python train.py --n_layer=11 --d_model=224 --experts_per_token=1 --activation="swiglu" --normalize_top_k=false --balance_loss=0.00743 --router_noise=0.05 --qk_norm=true --parallel_block=false
Below are experts of layer 7 (counted from 0) of a mixture-of-experts language model. Rows are named router (the router's row for the expert), gate (a neuron's input weights, with its number), up (a neuron's input weights, with its number) and show model dimensions 0-223. Each number is 128 + 32 x the weight over its row's rms, rounded and kept within 0 to 255.
After each expert's rows: a language model's description of what the expert responds to. This comes from a sample of Wikipedia text that the model never trained on.

# expert 24
router [146 141 136 121 104 125  99 137 178 115 182 117  63 112 135 156 161  81  94 127 124 181  98 166 125 155 148 148 163  97 115  68 109 104 173 167 144 186  70 108 105  95 139 101  80 138 100 151 115 134 172 167  78 213 182  87 158 145 124 159 143 162 144 183 132 132 125 154 146 133 167 133 171 102 166  96 116 135 128  85  97  87 178 159 158  88 144  99 175 152 167 106 153  89  81 130 164  88  93 153 136 101  92 118 127 151  83 172 151 109  89 123 138  90  99 107  69 154 145 105 129 162 152  78 162  88 176 185 144 115 100 115  87  76 158 109  83 147 158  99 126 107 136 189 144 140  92 127 198 183  97 146  86  72  86 171 183 124 116 147 139 133 136  93 189 123 127 107 160 190  80  80 140 136 148  87 150 105  78 150 126 149 138  96 138 126 126 158 112 116 146 200 233 136 129  92 113 158 137 104 176 127 124 152 118 141 128 111 152 125 163 118  96 107 147 149 136 155 142  92 151 125 122 155]
gate0 [123 181 183 207 116 127 171  98 192  98 138 204 113 109 111 138 111 119 146  92 165 152  62 110 103 106 163 136 133 140 116 113  76 123 103 172 155  87  79 101 160 122  65 140  58 159 107 110 118  90 104 110 127  99 177  98 140 158  75  87 133 175 160  95  75 179 121 112  80 137 138 114 131 130 160 127  91 186 146 149 110 156 127 126 149 151 177  91 100 147  84  89 150 118 144 155 202 130 136 107 122 103 159 178  92 140 131 115 108 106 132 123 139 136 150  92 184  82 137 136 126 117 142 114 158 164  95 143 170 176  83 160 152  92 115 103 171 184 128 147 150 183 148 103 170 192 152 103  76 145 130  18 116 145 155 151 128 157 127 106 157 204 126 161 125 125 177 100 123 127  90 122 154 157 123 146 154 110 158 120 137 133  85  96  61 102  89 137 125 148  71 108 159 160 159 105 171 119 102 149 150 151 126 117 139 130 117 155 137 104 124 128 127  49  79  86 125 131  74 179 125 114  98 120]
up0 [139  56  97 104 189 170 150 180 102 124 166 107 136 127 174  45 155 174 127 186 120 118 139 225 109  85 109 176 156 132  69 144 157 133 139 111 135  98 127 171 125 145 131 110 138 114 191  81 161  81 144 144 121 107 165 144 129 132 100 156 131 147  71 104 101 155 133  92 171 121 136 126 114 127  88 114 150 144 145 133 120 146  89  97 145 164 127 170 115 146 131 101 112 165 132 102  85 112 183 144 174 124 105 132 141 194 124 181 113 131 145 129 109 156 164 121  98  99 101 140 146  93 106 144 123 101 142 127 120 134 116 195 152 123 129 124 149 111 168  74  72 121 147 153 119 125  89 112 159  72 167 119 118 136 128 130 133 138 126 141  79 182  94  91  80 103  70  77  93 130  62 168 131 199  71 105 172  84  91 103 129 158  21  83 180  95 167 110 153 106 144 159 143 110 126 136 123 141 126  90 128  78 122 128 173  92 155 111 184  93  85 181 109 136 178  93 147  96 154 144 174 108 140  90]
It responds to: First elements of compounds and capitalized names, like up in upgrades, High, post, land, Air, Out, Wind, Blood, Green.

# expert 11
router [156 186  73 135 121 126 163  92 104 116 140 133 127 180 115 120 144 138  99 128 165 150 159 107 107 174 149 113 146 109 116 139 130  94  57  76 126 145 156 129  52 118 154 154 109 150  98  90 115 136 172 172 118 141 130 140 107 131  85 113 147 168  89 166 144  85 147 111 160 149 132  78 105  67 128 128 149 114 128 129  79 181  97 136 110  99 104 169 169  98 100 146 135 124 164 177 184 116 200 153  99 168 156 123  66  86 158 126  72 193 164 110 145 203 143 154 166  89 159 104 137 124 146  85 151 168 128 166 131 146 117 143 161 123 100 179 123 139 155 109  82 117  78 129 100 164 163 123 104 142 187 165 163 168 117 145 106 135  99 108 192 186 161 143  74 133 117 142 119  88 119 162  72 172 194 143 147 166 111 154 154 102 173 119 151 175  94 136 154 144  53  82  76  75 184 121 136 160 113 146  91 118 160 135 158 136 149 101 143 172 120 148  83  87  90 143 118 105  65 144 109 126 181  86]
gate1 [160 160  85 128 123 162 161 175 198 157 151 155 134 170 164 163 131 134 101  73 125  78 183 119 131 151 232 119 109  97 146 130  93 122 149 159 137 121 160 113 177 104 115 139 140 147 114 118 149 180 154 194  96 116 116 115 149 125 109 136  89 170 143 108 108  86 130 183 123 155  78 107 106 150 129 112 161 194 113 166 164 165 123 103 135  42 181 118 162 110 111 140 139 174 127  90 147 122 103  89  73 155 138 134 215 129 123 139  98 117 126 150 115  84 161 139 119  97 142 130 108 149 143  41 131 132 183 181  77 125 128 109 144 114 128 144  86 138 134 158 114 136 118 151 118 128 123 119 228 128 144 119 121 134 133  83 136  79 101 125 108 105 107 180 107 141 149  72  86 164 132  68 141 166 156 130 114 154 150  85 241 146 154 150 128 117 121 147 110 174 106 127 116  64 129 120 137 101 175 105 156 149  85 173 129  75 118 140 147 121 104 137 153 154 109 182 144 105 168 171  98 188 127 167]
up1 [151 103 140 131 176 115 148 125 146 158 166  86  94 121 186 144 154 117 147 135 162 125  88 165 165 138  81 110 130 179  95  83 204 118 158 115 154  81 148 149 173 191 129 131 113  74  66 121 147 151 165 123 127 117  75  91 111 175 175 115 125 120 126 167 123  67 147  95 123 134 145 174 166  94 120 125 120 131 138 110  99 126 110  79 162 116 140 100 139 132 139 131 114 142  93  66 105  70 123 167  78  82 136 156  69  73 137 197 120 142 154 130 108 149 125 119 113 185 118  87 149 178 185 110 171 141  98 154 134 163  69  97 134 100  64  92  81  86 133 107 104 142 161 184 151 129 187 131 103 146 115 133 146 164 140  85 175 155 137 115 108 155  98  88 143 133 159 108 173  76 130 132 134  91 162 206 114 122 168 130  52  57 190 164 150 188 152 105 152 146 168 146 120 127 141 113 124 111 176  89 146 148 141 143 174 187 147 139 139 143 159 146  83 154 165  97  78 164 126 137 128 121 152  86]
It responds to: Word pieces inside Slavic, German and other foreign names, such as sp in Sivasspor, č, š, ž, cz.

# expert 17
router [152  76 108 183 136 128 153 106  77 143 104 129 105  68 118 105 128 136 148 154  88 104 145 134  93 139 101 178 110 133 193  58 141 162 107 103 128  75  63  76 156 150 130 180 164 143  88 152 128 135 190  89 145 123 164  85 144  80  89 157 130 164 140 109 141 119 157 153 127 119 116 110 100 147 160 153  72 161  53 129 171 130 123 150 153  54 158 138 104  83 140 165 153 141 139 166 114 149  71 111 100 179 150 169 115  97 165 136 150  71 113  77  90 182 121 115 138 142 113 104 131 107 164  89 121 107 149  80  76 158 148  98 165 106 168 179 112 185  67 176 111  93 103  85 161 160 148  69 131 101  89 132  79  96 148  87 156 120 104 133 112 146 121  85  81 130 109 151 128 140  77 132 135 106 111 125 161  97 150 106 104 152 118 153 108  60 130  58 109 161 139 139 146  59 144 121 142 135 142  94 120  91 178  97 100 106 170 104  99 145  93 157 131  89 107 187 162 159 182 148 103 102 100 164]
gate0 [160 114 135 114 118 148 133 112 109 198  96 141 130 119  98 169 141 147 111 105 144 123 112 140  91 110 105  97 100 153 139 174 132 114  78 115 152 139 108 155 122 116 125 147  77 142 121  88  68  92  77 101 131 170 116 118 126 173 106 130 148 142 183 191 145  88 133 165 137 122 110 143 113 154  75 103 145 121  95 162  88 118 110 127 149  88 171 152 101 107 144 118  66 106 175 161 171 148 164 188  90 148 136 141 114  71 140 103 189 153 174 103 138 182 163 123 121 115 173 141 150  79 132 130 150 162  93 106 118 159 176 156  97 137 125 151  77 173 192 139  93  99 146  98 195 140 109 112  67  89  59 166 112 114 136  58 151  94 119 104  76  62 151 153 157  95 114 141 107 116 111 147 129 141 167 113 162 144  41 197  58 137 166 119 122 121 128  98 162 142 123 137 132 181 115 172 132 166 125 149 166 132 107 124 188 190 190 137 134 202 139 133 131 155 111  97 126  95 146 153 159  98  34 121]
up0 [111 151 132 174 156 136 109 128 104 104  94  97 146  76 113  75  95 115  82 139 186 151 132 173 182  96 139 120 174 127 117 100 166 143 154 158 198 119 111 127 141 122 125 193 129 112 162 133 132 141 115  89 104 108 138 188 142 160  77 168 178  61 105 111 112 128 121  93 140 146 112 161 186 130  52  87  60 154  54 186 132 101 125 107 109 142 128 137 142 131 173  89 130 142 152  87 149 182 109 147 127  96 110 127 114 117 161 139 130 182 162 128 114 156  58  69 170  76 137 146 167 140  70 184 118  76 135 182 116 137 142 167 127 212 129 117 133 154  76  87  74  74 109 128 125 149 106 128 178 132 156 150 103 147  99 161  92 161 162 148 128 108  91 154  95 152 136 142 136  47 162 180 113 143 106 133 107  86 106 147 182 140 139 145  86 152 125 121 166 103 132 107 131 103 168 171 121 100 112 160 107 170 142  73 113 133 129  94 200 107 110 130  92 108 119 154  85  73 112 157 101 146 103  93]
It responds to: Common nouns after the or his, such as child, king, story, song, and list dashes in book or album infoboxes.

# expert 27
router [193 172 109 114 147 138  80 129  77 134  88  85 154  78 187 129  85 121 156  97  91 136  93  87 166 165  92  60 115 160 137 116 117  85  92 111 103 134 173 100 161 115 142 102  97 103 123 117  77  73  66 122 133 100 151 115 122 104 152 126 156  96  87 113 171 119  69 156  74 137  88 172 174 224 188 144 123 137 124 119  86  66  78  57 139 152  97  81 149 131 153 127 162 165 123 135  95 138 123 173 143 149  86  98 158 123 158 127  96 111 163 129  97 123  85 103  90  69 113 116 138 129 126 168  80 173 121  92 170 158 172  94 129 164  69 160 164 154 105 168 145  46  59 131  99 116 143 135 117 140 135 100 137  86  80 159 157 104 131 181  88  86 114 100 114 128 104 133 146 151 114 109 146 135 181 129 158  79 129 118 161 100  98 148 102 125 118 152 102  86 137 112  95 123  94 112 172 173 157 123 141  85 146 105 113 172 145 122 106 127 110 116 156 166 103 154 115 138 151 189  70 150  94 148]
gate2 [104  97 100 151 133 112 101 129 144 195 111  65 138 178 120 150 123 143 117  83 116 156  95 117 177 133 149 107 123 202  95 157 142 124 170 142 181 138 101 124 128 128  91 128 127 170  94 108  78 136 142 131 157 145 172 123  59 117 139 133  89 100 203 146 129 167  98 176 150 120  93 100  96 130 145 161 132 129 143 160 131 157  90  79  91 208 110  58 131 159 113 173  94  94 138 156 162 188 157 153  61 103 122 181  42 156  84  91 114 115 124 150 137 115 150 134  81  80 124 139 163  85 210 107 186 103 124 134 164 121 124 148 151 108 163 117  99 139 200 159 140 130 141 126 122 112 106  84  80 177 128  80 113 160 135 128 125 164 124 122  86 103 153 126  99 114 145 136 111 189 155 142 206 177  75 148 102 106 108 129 150 129 174 166 133 134 134 163 109 168 145 140  94 122 136 136 110 152 182 113 109  72 127 112  86  95 148 193  83  93 155 139  92 108 144  74 142 134 210 125 133 118 129 134]
up2 [119 116 179 125 138 118 154 133 142 129 193  74 138  70 125 150 156 119 192 187 121  96 112 138 122 143 180 189 132 198 181  70  89 157 124 115 154 109 163  83  78  64 166 145 135 112 155 121 107 175 115 131 142  95 125 158 104 103 114 131 112  66 166 105 107 162 119 124 139 137 150 163 143 130 121 137 111 136 121  79 159 210 107 120 124  54 153 121 142  70  76  83 127  89 102  69  55 189 151 166 130 134 131 172 134 132 115 135 146 148 169 149  92 136 109  83 116  83 116 134 116 164 136 133 143  94 194 146 106 129 133 127 128 123 128 134 188  90  86 140 151 116 138  69 101 126 122 162 125 110 147 138 128 115  58 129 129 106 153 144 146 103  70  78 144 188 101 145  72 145 126 101 114 155 148 138 117 102 123 172  89 110 138  81 137 129 140 179 191 142 197 121 100 120 126 144 133  98 143  94 131 102  75 137 133  65 123 148 125 182 118 205 132 176 136  73 124 151 156 126  69 182  79 112]
It responds to: Number words and quantifiers after there are or verbs (two, five, several, many, various), plus line-starting list dashes and pipes.

# expert 25
router [147 158 101 174 170 120 125 102 158 116 140 172 139 146  68 135 137 180 136 185  90 135 109 172 176 163 104 192 161  74 161 142  42 163 128 114 114 114  93  93 115  86 169 119 169 108  81 114 159 131 112 130 115 109 175 170  90 155 128 101 148  82 120 117 155 150 124 135 124 135 138 137  93 111 138 135  70 119 136 146 157  90 146  79 145 151 159 198 167 133 188  91 117 117 139  87  99 139  60 108 126  41 125 158 108  85 142 115 186 170  85 105 165 103 161  84 165 144 106 164 127 110  69 126  78  65 132 175 112 133 123  83 111 129 136 173 147 131 161 112  77 128 107 101 103  91 145 124  60 100 168  95 143 134 150 192 127 177  79  75  87 138  87 132 121 100  98 134 110 139  98 125 105 101 111 112 118 165 170 164  99  88  98 100 141 117 108  88 125 136  71 140 188 112 126 146 118 130 159 202 155 121 141 119 108 109  77 132 109 126 215 145  96 145 140 130 190 128 145 155 129 165 135 162]
gate0 [119 150 102  93  92 107 114 127 144 119  69 145 136 110 134  63 176 162  88  98 153  65 200 142 109 114 185 143 145 148 117 102 146 134  93 138 142 126 108 156 140  96 102 198 129 114  99 126 179  90 156 142  98 131 110 149  94 155 127  81 155  75 103 175 127 165  90 139 105 198 145 116  60 105 153 101 110 166 131 152 125 148 159 171 103  79 174 130 191 124 116 152 135 115  76 178 171 100 143  72 179 119  90 136 152 106 162 157 126 108 142 127 133 167 158 148 184 130 157 136 153 127 122 126 134 117 141 109 135 138 147 113 164 106  90 136 114  93  87 168 181 151 125 134 103  88 140 157 103  99  81 126  71 123 100 104 122 117 167 132 125  54 188  58 105  69 113 142  83 172  60 112 166 162 134 173 159 102 124 176  31 141 111 130 170 139 142  55 141 139 100 156  90 116 149 173 100 115 139 145  98 129 112 170 128 112 116 187 175  98 160 140  80  87 112 162 144 115 101 150  72 102 106 100]
up0 [157 126 172 128 103 133 114 152 146 117  75 100 161  85 149  77 121 144 169 134 153  23 107 187  70 142 112 113 123  94 127 111 175 146 164  95 148 131 127 165  86 110 155 140  96 132 137 128 175  95  73 106  61 179 140 158 118 129  93 109  81 135 117 168 117 148 172 130 103 151  87 124  59  94 185 112 118 141 153 153 129 162 151  89 151  86 141 122 152 105 153  99  88  82 102  94 162 130 160  81 184  86 122 159  51 125 181 157 150 104 163 122 122  92 169 173 111  37 163 129 150  96 142 117 126 170 125 143 134 138 129 127 144 130 100 164  93 123  73 137 131 178 108 141 152  89 140 140 133 157 106 122 129 117 121 182 102 158 169 185 187 104 156 118 151  80 132 150  90 107  91 124 132 158 166 171 104 102 135 204  92 175 134 118 160 169 165 102 193 193 125 145 149 147 144 123 159 140 119  95 156 143 177 188 140 141 145 166 129 114 149 137 111 144 119 132 143 124 128 194 100 135  83  56]
It responds to: Common words and word pieces after was, is, be, not, such as well, so, way, able, seem, and stems like me-ek, ous-ted.

# expert 30
router [146 170 121  96 173 134  92 103 133 137 118 136 170  74 108  96 200 152 129  91 117 140 118 175 138 120 142 102 134 127  79 161  95 159 107 155  96 109 191 137 125 113 138 116 124 156  82 108 147 104 173 180 162 149 118 165 156 160 205 128  89 121 131 124 157 198 125 152 129 129 104 135 153  79  92  99 149  87 110 140 134 119 122 124 119 113 140  66 119 162  75 116 111 117  61  62 133  95 103 159 111 121  95 155 157 126 179 111  72  98 109 196 132 143 100 125  87 219 158 145 138 190 140  98 132 205 111  82 133 149 161 141 120 124 123 125  91 110  88 143 104 110 150 105 117 135 173 174  86 149 140  81  68 103  95 118 125 166 169 137 166 180 119 153 179  86  93 127  87 124 117 107 131 126 212 137 107 174 174 156 132  95 136 123 137 139 129 170 105  91 109 181  90 123 163 136 152 149 150 129  75  73 126  99 116  89 154  87 152 133 132 123 162  76 191 128 142  54  75 101 127 161 180 118]
gate3 [110  61 116 134  96 124 139 108 115 136 142  84 111 131 121 188 158 112 160 122 128 125 137 158  97 127 105  43 107 136 126  70 137 152 175 138 113 115 159 141 113 139  90 109  96 169 143 104 122  91 174 104  86 161 120 129 125 167  97  89 132 145 202 113 117 134 163 150 139 140 174 115 108 115 144 171 153 142 136 103 118 138 113 123 123 109 163 153 134 138 101 107 148  82 183 181  47 132  66 108  69 106 107  96 186  84 203 173 141 118 149  95 169 142 162  99 104 145 103 231 101 124  96 121 112 140 119 178 166 168 130  91 152 138 146  88 117 180 183  95 154  75 139 132 132 142 160 171  82  94 135 109 150  83 122  86 174 159 131 167 213 188 110 135 132 100  97 104 127 155 165  51 121  77  97 112 114 137 133 138 149 137 188  64  70 161 172 119 146 101 143 132 104 145 154 179  69 117 124 100 118 117 136  92 177 112 124 151 119 148 124  83 163 163 184  88 113 125 158 144 131 151 116 153]
up3 [124 153 123  85 148 142 100 132 153  63  65 186 104 102 117 137 122 195  93  96 134 147 155  91  88  77 116 148 112 100  77 110 124 118 196 100 157 133 109 114 155 129 119 126 124  92  99 142 119 102 136 101 145 134  80 154  62 149 142 123 135 124  68 121 123  83 212 136 157 131  89 134 125  73 102 148 168  95 140 140 138 150 125 134 114 120 130 167 120 181 136 153  98  90 114 130 131 143 149 123 104 131 121  95 132 164 149 136 143 140  84 156 165 131 231 146  91  77 133 192  70 132 145 135 108 105 107 142 164 163 118  88 147 143 157 110 202 148 113 139 109 180 106 191 141 152 139 149 169 130 154 108  99 139 131 131 146 148 126  16  50 157 131 108 129 149 123 209 111 138 165  85 136 162 126  84 136 177 103 132 121 160 116 179 116 193 129 161 142 137 137 170 157 124 180 124 129 181 195  87 153  81 166 148 124 158 169 135 130 104  67 144 149 168 128 184 135  91 105 143 106  89 165 161]
It responds to: Pipes and small numbers between cells of sports statistics tables (apps, goals, league rows), plus year-list semicolons and per.

# expert 21
router [128 119 112 178 173  82 143 109 169 107 118 148 110  74 126 174 136 106 119 104 171 147 155 147 131  88 151  50 166  81 143  81  85 102  97 130 130  98  80 128 113 189 116 165 189  93 154 172  97 135 145 130  84 100 143 137 176 133 135 103 148 130  83  84 170 107  88 123 109 192 150 174 215 154  97 163 115 187 124  88 150 105 155 175 147  93  85 124 143 161 123 111 147 125 154  82  88  64  95 110 110  78 137  59 146 111  94  93  89 115 190  90 167 160 156 152  87  37 146 164 164 111 160 111 120 140 123 171  76  99 143 160 150 132 174 128  89 166  99  67 142 126  74 110 171 121 106 148 104 115  66 133 150 119 130 115 142 108 177 190 152 160 142 110 162 114 154  85 103 102 156  93 127  80 143 142 157 163 154 100  89 152 132 175  72 106 157 114 154 124 118 125 157 150  77 167 144 106 162 121 153 152 150 119 138  93  90 166  96 149 145 151 144 104 102 117 124 108 101 129 128 127  79 109]
gate1 [102  71 189  87 102 112 233 123 188 129  79 127 201  98  90 144  73  78  97 203 126  88  90 133 140  94 115 128 119 119 119  90 167 143 125  91 156 112 106 145 134 115 123 150  99 135 116  87 130 159 136 140 117 109 129 113  57 130 195 147 103 152 128 126 160 172 160 125  50 107 150 134 144 115 107 135  87 126 137 138  96 142  91 111 124  78 121 108 153  89 147  66  69 128 119 130 145 105 124 122 135 148 116 212 181  81 130 121  69 127 142 167 122  89 143 119 145 130  84 112 127 188 152  80 138  93 141 105  83 118  99 143 130 111 127  84 168 133 147 210 165 158  98 114 144 128 140 116 143 132 119 172 144  68 124 141 179 106 198 133 111 143 137  94 135 115 105 122 118 127  85 186 110 117 137 101 142 121 118 129  50 127 169  91 166 117 152 150  68 156 178  68  56 118 119 121 117  99 151 185 106 135 157 141 168 127  95 142  70 162  68 151 169 107  87 108 113 114 142 144 116 122 121 105]
up1 [180 139 138  87 125 120 113 104 157 156 135  82 197 110 150 148 143  73 136 145  79 154 125 110 106  94 152 127 139  87 144  96 126 104 124 116 200 105 117 194 144  81 106 112 113 109 132 138 147 135 120 126 108 126  69 165 183 178 146 175 179 132 161 155 161 140 109 100  51 149  99 186 107 179 135 115 154 129  81 156 135  82 149 156 168  95 144 107 151 114 162 134 117 149 143 143  48 121 142  58 101  96 170 113 118  90 116  91  81  88 114 149 148 176 141 110  98 128 153  94  92 211 103  69  84 150 119 145 150 141  85 111  89 155 142 112  67 120 196 139 148 139 122 141 139 114 161 176 105 159 177 120 157 150 101  90 133 120 119  94 124 212 215 117 113  94  58  99  88 124 127  97 167  96 115 132  87 128 109 139 135 144 155 171 142 177 113 143  99 101 135 157 114 115  70  97 139 137 163 143 165 176 175 105 122 102 134  96  81 151 144 129 152  98 139 142 101  67 136  78 153  99 169  99]
It responds to: Periods in abbreviated initials (S.A., G.R.), pipes, semicolons and dashes inside dense stats tables, plus UTC, bullets, ampersands.

# expert 19
router [125 153 117 121 157 110 113 128 146 104 152  76 144  80 129 137 182 171 143 172 122 156 120 135 102 183 138 162 169 150  99  76 134 168  73 141 128 142 157 141 110 169 167  95  82 106 114 125 110 124 107 120 118 108 105 115 121 109 124 110 117 178 100 109 123 157  93  80 112  88 157 188 119  88 173 102 143 186 166 106  39 116 206 134 155 103 120 159  84 180 139  97 104 127 187 118 134 186 125 156 150 133  97  75  72 136  94 122 138 121 107 120 121 137 181 131  94 133 113 166 134 131 141 121 139 141 145 145 104  99 186 150 203 104 197 115 110 149 135  79 135 109 125 125  91 122 175 139 197 140 160  94 168 130 174 173  88 145 166 171  78 115 158 165 172 150 113 150  99 139 145 121 202 157 168  93 109 181 122 113 104 124  98 179 146  90 112 152 102  74 143 147 148 165  92 171 101 191  88 111 117 126 110 136 124 150 113 149 108 159 174 132 177 151  89 184 182 147 160 160 190 101  80  66]
gate0 [127 100 108 125 193  96 117 160  65 170  75 139 144  83 163 169 176 123 110 153  83 144 140 118 156 128  91 102 181 144 189 144 145 151  87 145  96 132 153 210 129  99 128 157 110 158 134 136 103 130 135 133 163  73 153 138 183  97 131 133 177 116 112  96 120 150 160 179 166 174 114  97 150  87 142 146 158 150 101  95  89  97 135 116 122 153 185  95  74 111 133 135  96 116  96 154 155 117 155  74 189  74 131 161  95 144 140  81 133 140 126 148  97  72 148 119  83 133 103 134  96  58  87 141 165 141 109 160 129 168 117 123 137 123 155  64 180  57 131 156 114 123 141 129 109 101  62 178 124 108  36  68 120 147 123 178 152 125 128 110 108 138 149 121 169  99 138 117 101 152 126  79  84 141 126 155  80 151  83 126 103 141 132 103 124 107 156 132 131  89 150 149 100  59 111 168 134 203 169 189  73 154 147 139 176 164 138 160 161 136  83 127 137 157  96  80 116 102 160  79 127  90 107 145]
up0 [118 154 113  89  62 103  92 116 113  85 182 144 121 137  89 162 141 156 168  84 169 167 185  93 165 135 150 185 170 141 117  90 117 151 124 110 142 116 130  96  65 140 100 165 121 106 107 119 146 123 121 201 109 146 109 120 132 136 102 185 142  89 175  81 160 135 163 143 169 176 112 111 193  90 146  86 180 131 178  83 171 185 143  99 113 147 161 208 133  84 113 210 121 131 116 197 133 115 130 103 139  96  98  53  74 101 136 185 109 164  96 129  77 180 139 158  95 116 138 155  90 140 153 163 128 170 141 140  78 150  98 106 130 158 119 157  97  91 104  83 138 141 153  96 155 131 133 121 124 123 145 120 135 154 120 133  99 160 135 162 136 108 115 110 117 117 125 158 135 163 113 159 133 138  99 172 169 131 167 108 144 170  87 139 142 175 147 146 101  72  85 111 120 127 180 172  87 159 106 156 187 124  89 185 142  87 132 136 118 167 120 120 128  37 166 109 143 152 142 166  50  96 125 127]
It responds to: The word New before York, Zealand or Jersey, plus inner pieces of surnames and words such as uc in Doucet, unsuccessful.

# expert 22
router [135 135 153 142 130 116 139 159 171 156 147 149 133 185  71 152 130 109 154 170 110  94 130 148 120 100 205 119 157  99 167 150 129 180 140 142  99  94 175 189 117 188  75 141 136 181  87 118 136  76 158 117 165 127 151 166 129 112 106 108  85 162  91 142  85 138 127 152 106 138 137 158  95 189  89 173 123 177 108 131 145 119 128 207  72 114 104 131 170 112 153 123 145 136 121 128  91 114  75 113 134 124 155 140 164 120  91 109 121 129  78  99 134 132  43 181 140 121 137 109  62  99 117 116 110 126 149 137 157  82 127 111  92 108 185 107 100 139 136  62 190  99 134 134 188 112 134 146 116 105  59 174 126  54 127  92 156  92  78 130  83 128 146 159 109 173  97  84 138 102 117 116 188 145 115 134 153 129 173 171 139 154 185  96  91 130  92 120 181 179 146 182 182 105 118 153 120 109 116  83 153 157 138 137  56 167 144  91 132 112 148 123 176 125  77 125 113 107 135 128 102 213 145 151]
gate0 [168  85  94 121 140 106 130 154  90 171 146 166 189 142 223 114 109 151 142 155  96 148 128 133  97  93 153 149 115 103 113 123 143  52 121 165 112 112  93 114 111 153 130 139 169 157 146 184  93 144 140 140 141 178 184 175 155 119 201 156  89 126 131 145 166 132 164 168 152 130 114 116  65 109  43 177 108 126 102 121  93 123 120  92 150 120 146  87 170 110  81  96 135 184 128 136 110 170 122 143 155 116 184 162 147  81 106 137 185 153  96 142  94 122 174 200 101 115  82 125 145 114 167 117 115 172 109 127 146 151 128  90 111 157 107 120 141  61  77  83 113 117 164 141 150 210  96 108 112 144 126 112 104 169 107 108 125 127 110 198 101 158 158 159 122  97 114 156 162  83 119 108 113 139 155 134 154 149 111  95  98 113 116 143 140 175  96  79 205 197 160  98 121 135  83 156 161 145  72 152 114 133 168  97 136 160 100 170  80 118 110 172  67 114 114 177  80 115 135 102 112 133 165 155]
up0 [164  73 144 105 163  64 115  96  99 161 141  93  96 104 138 125 125 118 129 118  80 139 159 175 153 129 119 104  99 128 116 102 151 129 123 163 141 110 156  74  94 129 175 169 176 139 145 145 138 162 201 124 143 220  97 163 124 101 137 144 100 115 131 160 122 149  80 159 150 124 119 121  82 145 146  92 180 135 145 147  86 132  32 159 157  99 121 132 180 196 149 127 100  88 160 154 112 112 132 156 104  91  97 128 160 109  71 128 155 145  70 119 144 108 219 119 104 164 109 146 106 121 153  86 158 108 104 103 107 205 143  88 128 166 128 144 144 120 154  54  93 157  99 148 164 198  85 111 102 132 116 129 159 106 113 106 109  91 122 141 135  97 102 134  75  56 166 149 170  34  99 103 151  69 137 139  89  88 105 158 141 136 111 131  85 130  78 135  93 170 109 151 133 127 125 171 156 147  89 117 112 151 201 115 139 118 110 182 108 114  79 127  90 111 109 181  89  86 117 124 106  88 128 120]
It responds to: Capital-letter abbreviations and field labels in technical lists and tables, such as PDB, ECHA, MPC, Density, Elevation, subscript digits.

# expert 16
router [ 81 144 157 147 146 136 149 161 157 165 130 189 127 118  91 154 142  76 108  93 103 146 126  83 160 188 123 118  74  85 128 207 118 143 127 163 110 187 164 103 193 130 110  80  69 152 105 145 150  92 158 110  95 161 157 110 174 174 142  90 120 103 125 116  65 151 110 153 119 139 102 116 125 138  98 134 130 115 140 129 148 100 140  86 128 103 101 121 163 106 170 118 121 123 182  95 143 104 127 140 165 105 170 177 119  81 133 124 105  59 151 156 132 133 132  81 134  74 224 133 131  91 108 164 168 148 101 152 131 136 130  85 145 164 135 122 150 155 145 106 153 125 188  81 123  90 167 120 143  64 135 186 164 108  97 173 127 209  77 112  75  95  89 117 159 115 121 119 104 111 165 105 124 100 127 143 117 212 102 102 152 105  67  88 163 104  97  91 182 145 133 113  91 128 175 139 135  97 127 105 123 119 114 134  90 105  97 173  75 107 142 155 101 120 147  77  63 103 157 109 155 142 131  37]
gate0 [ 72  82 126 134 129 146 136 140 144 114  71  94 170 150 153  63 142 160 168 145 131  85  72 106 134 138  74 127 175 147 116 193 145 175 170 108 164 162 135 103  76 149  76 105 110 130  97 125 107 109 140 138 166 131 125 105 107  63 135 151  69 181 124 108  97 145 109 109 169  67 113 159 117 191 158 132 161  82 145 114 180 105 103  93 144 145 130 120  97  88 178 110 116  85 144 105  95  88 151 156 166 196 194  85  74 144 148 126 123  94 162 121 100 112 146 129 119 155 136 127 127 117 183 158 157 117 136  85  98 117  96 144  91  74 150 158 128 134 161  97 151 199 104  61 118 151  93  98 156 107 112 135 126  68 115 214  79 135 137 191 136  68  98 186 113 128 110 106 130 119 167 155  51 129 129 168 112 109 143 131 108 162 106 132 183 140 132 127 116  86 136 181  92 136 110  89 172 144 173 147 152 185  95 136 117 162 140 143 163 168 112 148 134 175 147 133 105 144 174 116 127  92 144  77]
up0 [196 176 117 155  96 100 148 135 135  65 129 170  69  60 124 156 106 130  75 141  87 162 115 156 104 108  92 108  54 155 134 101 118  85 118 135 115  87 101 189 193 130 120 127 162 127 155 132 152 117  76 132  80 161 183 140 166  86 118 156 175  74 100 116 130 118 107 125  94 189 197 107 103  98 103 147  84 187 134 139  79 146 101 165 146  73 108 116 164 188 100 123 154 135  88 125 133 155 147 108  80 113  97 178 136 104 114 100  96 127 112 148 140 163 137 173 171  57 148 163 126 193  73 172 115 134 106 141 112 165 114 109 151 162 131 129 100  77 127 123  97 108 110 133 141  60 128 101 119 137 137 156 132 188 156 134 149 112 131  10 162 167 149  83 142 118 124 121 134 103  83 118 168 105 130  88 150 106  94 121 132 106 140 154  76 106 141 149 109 128 170 142 178  98 101 185  89 147 102 112 123 108 135 160 154 130 105  94  72 169 101  92 170  70 118 121 166 133  99 141 116 128 135 128]
It responds to: Line breaks ending table rows and single digits or double spaces inside numeric cells of election and statistics tables.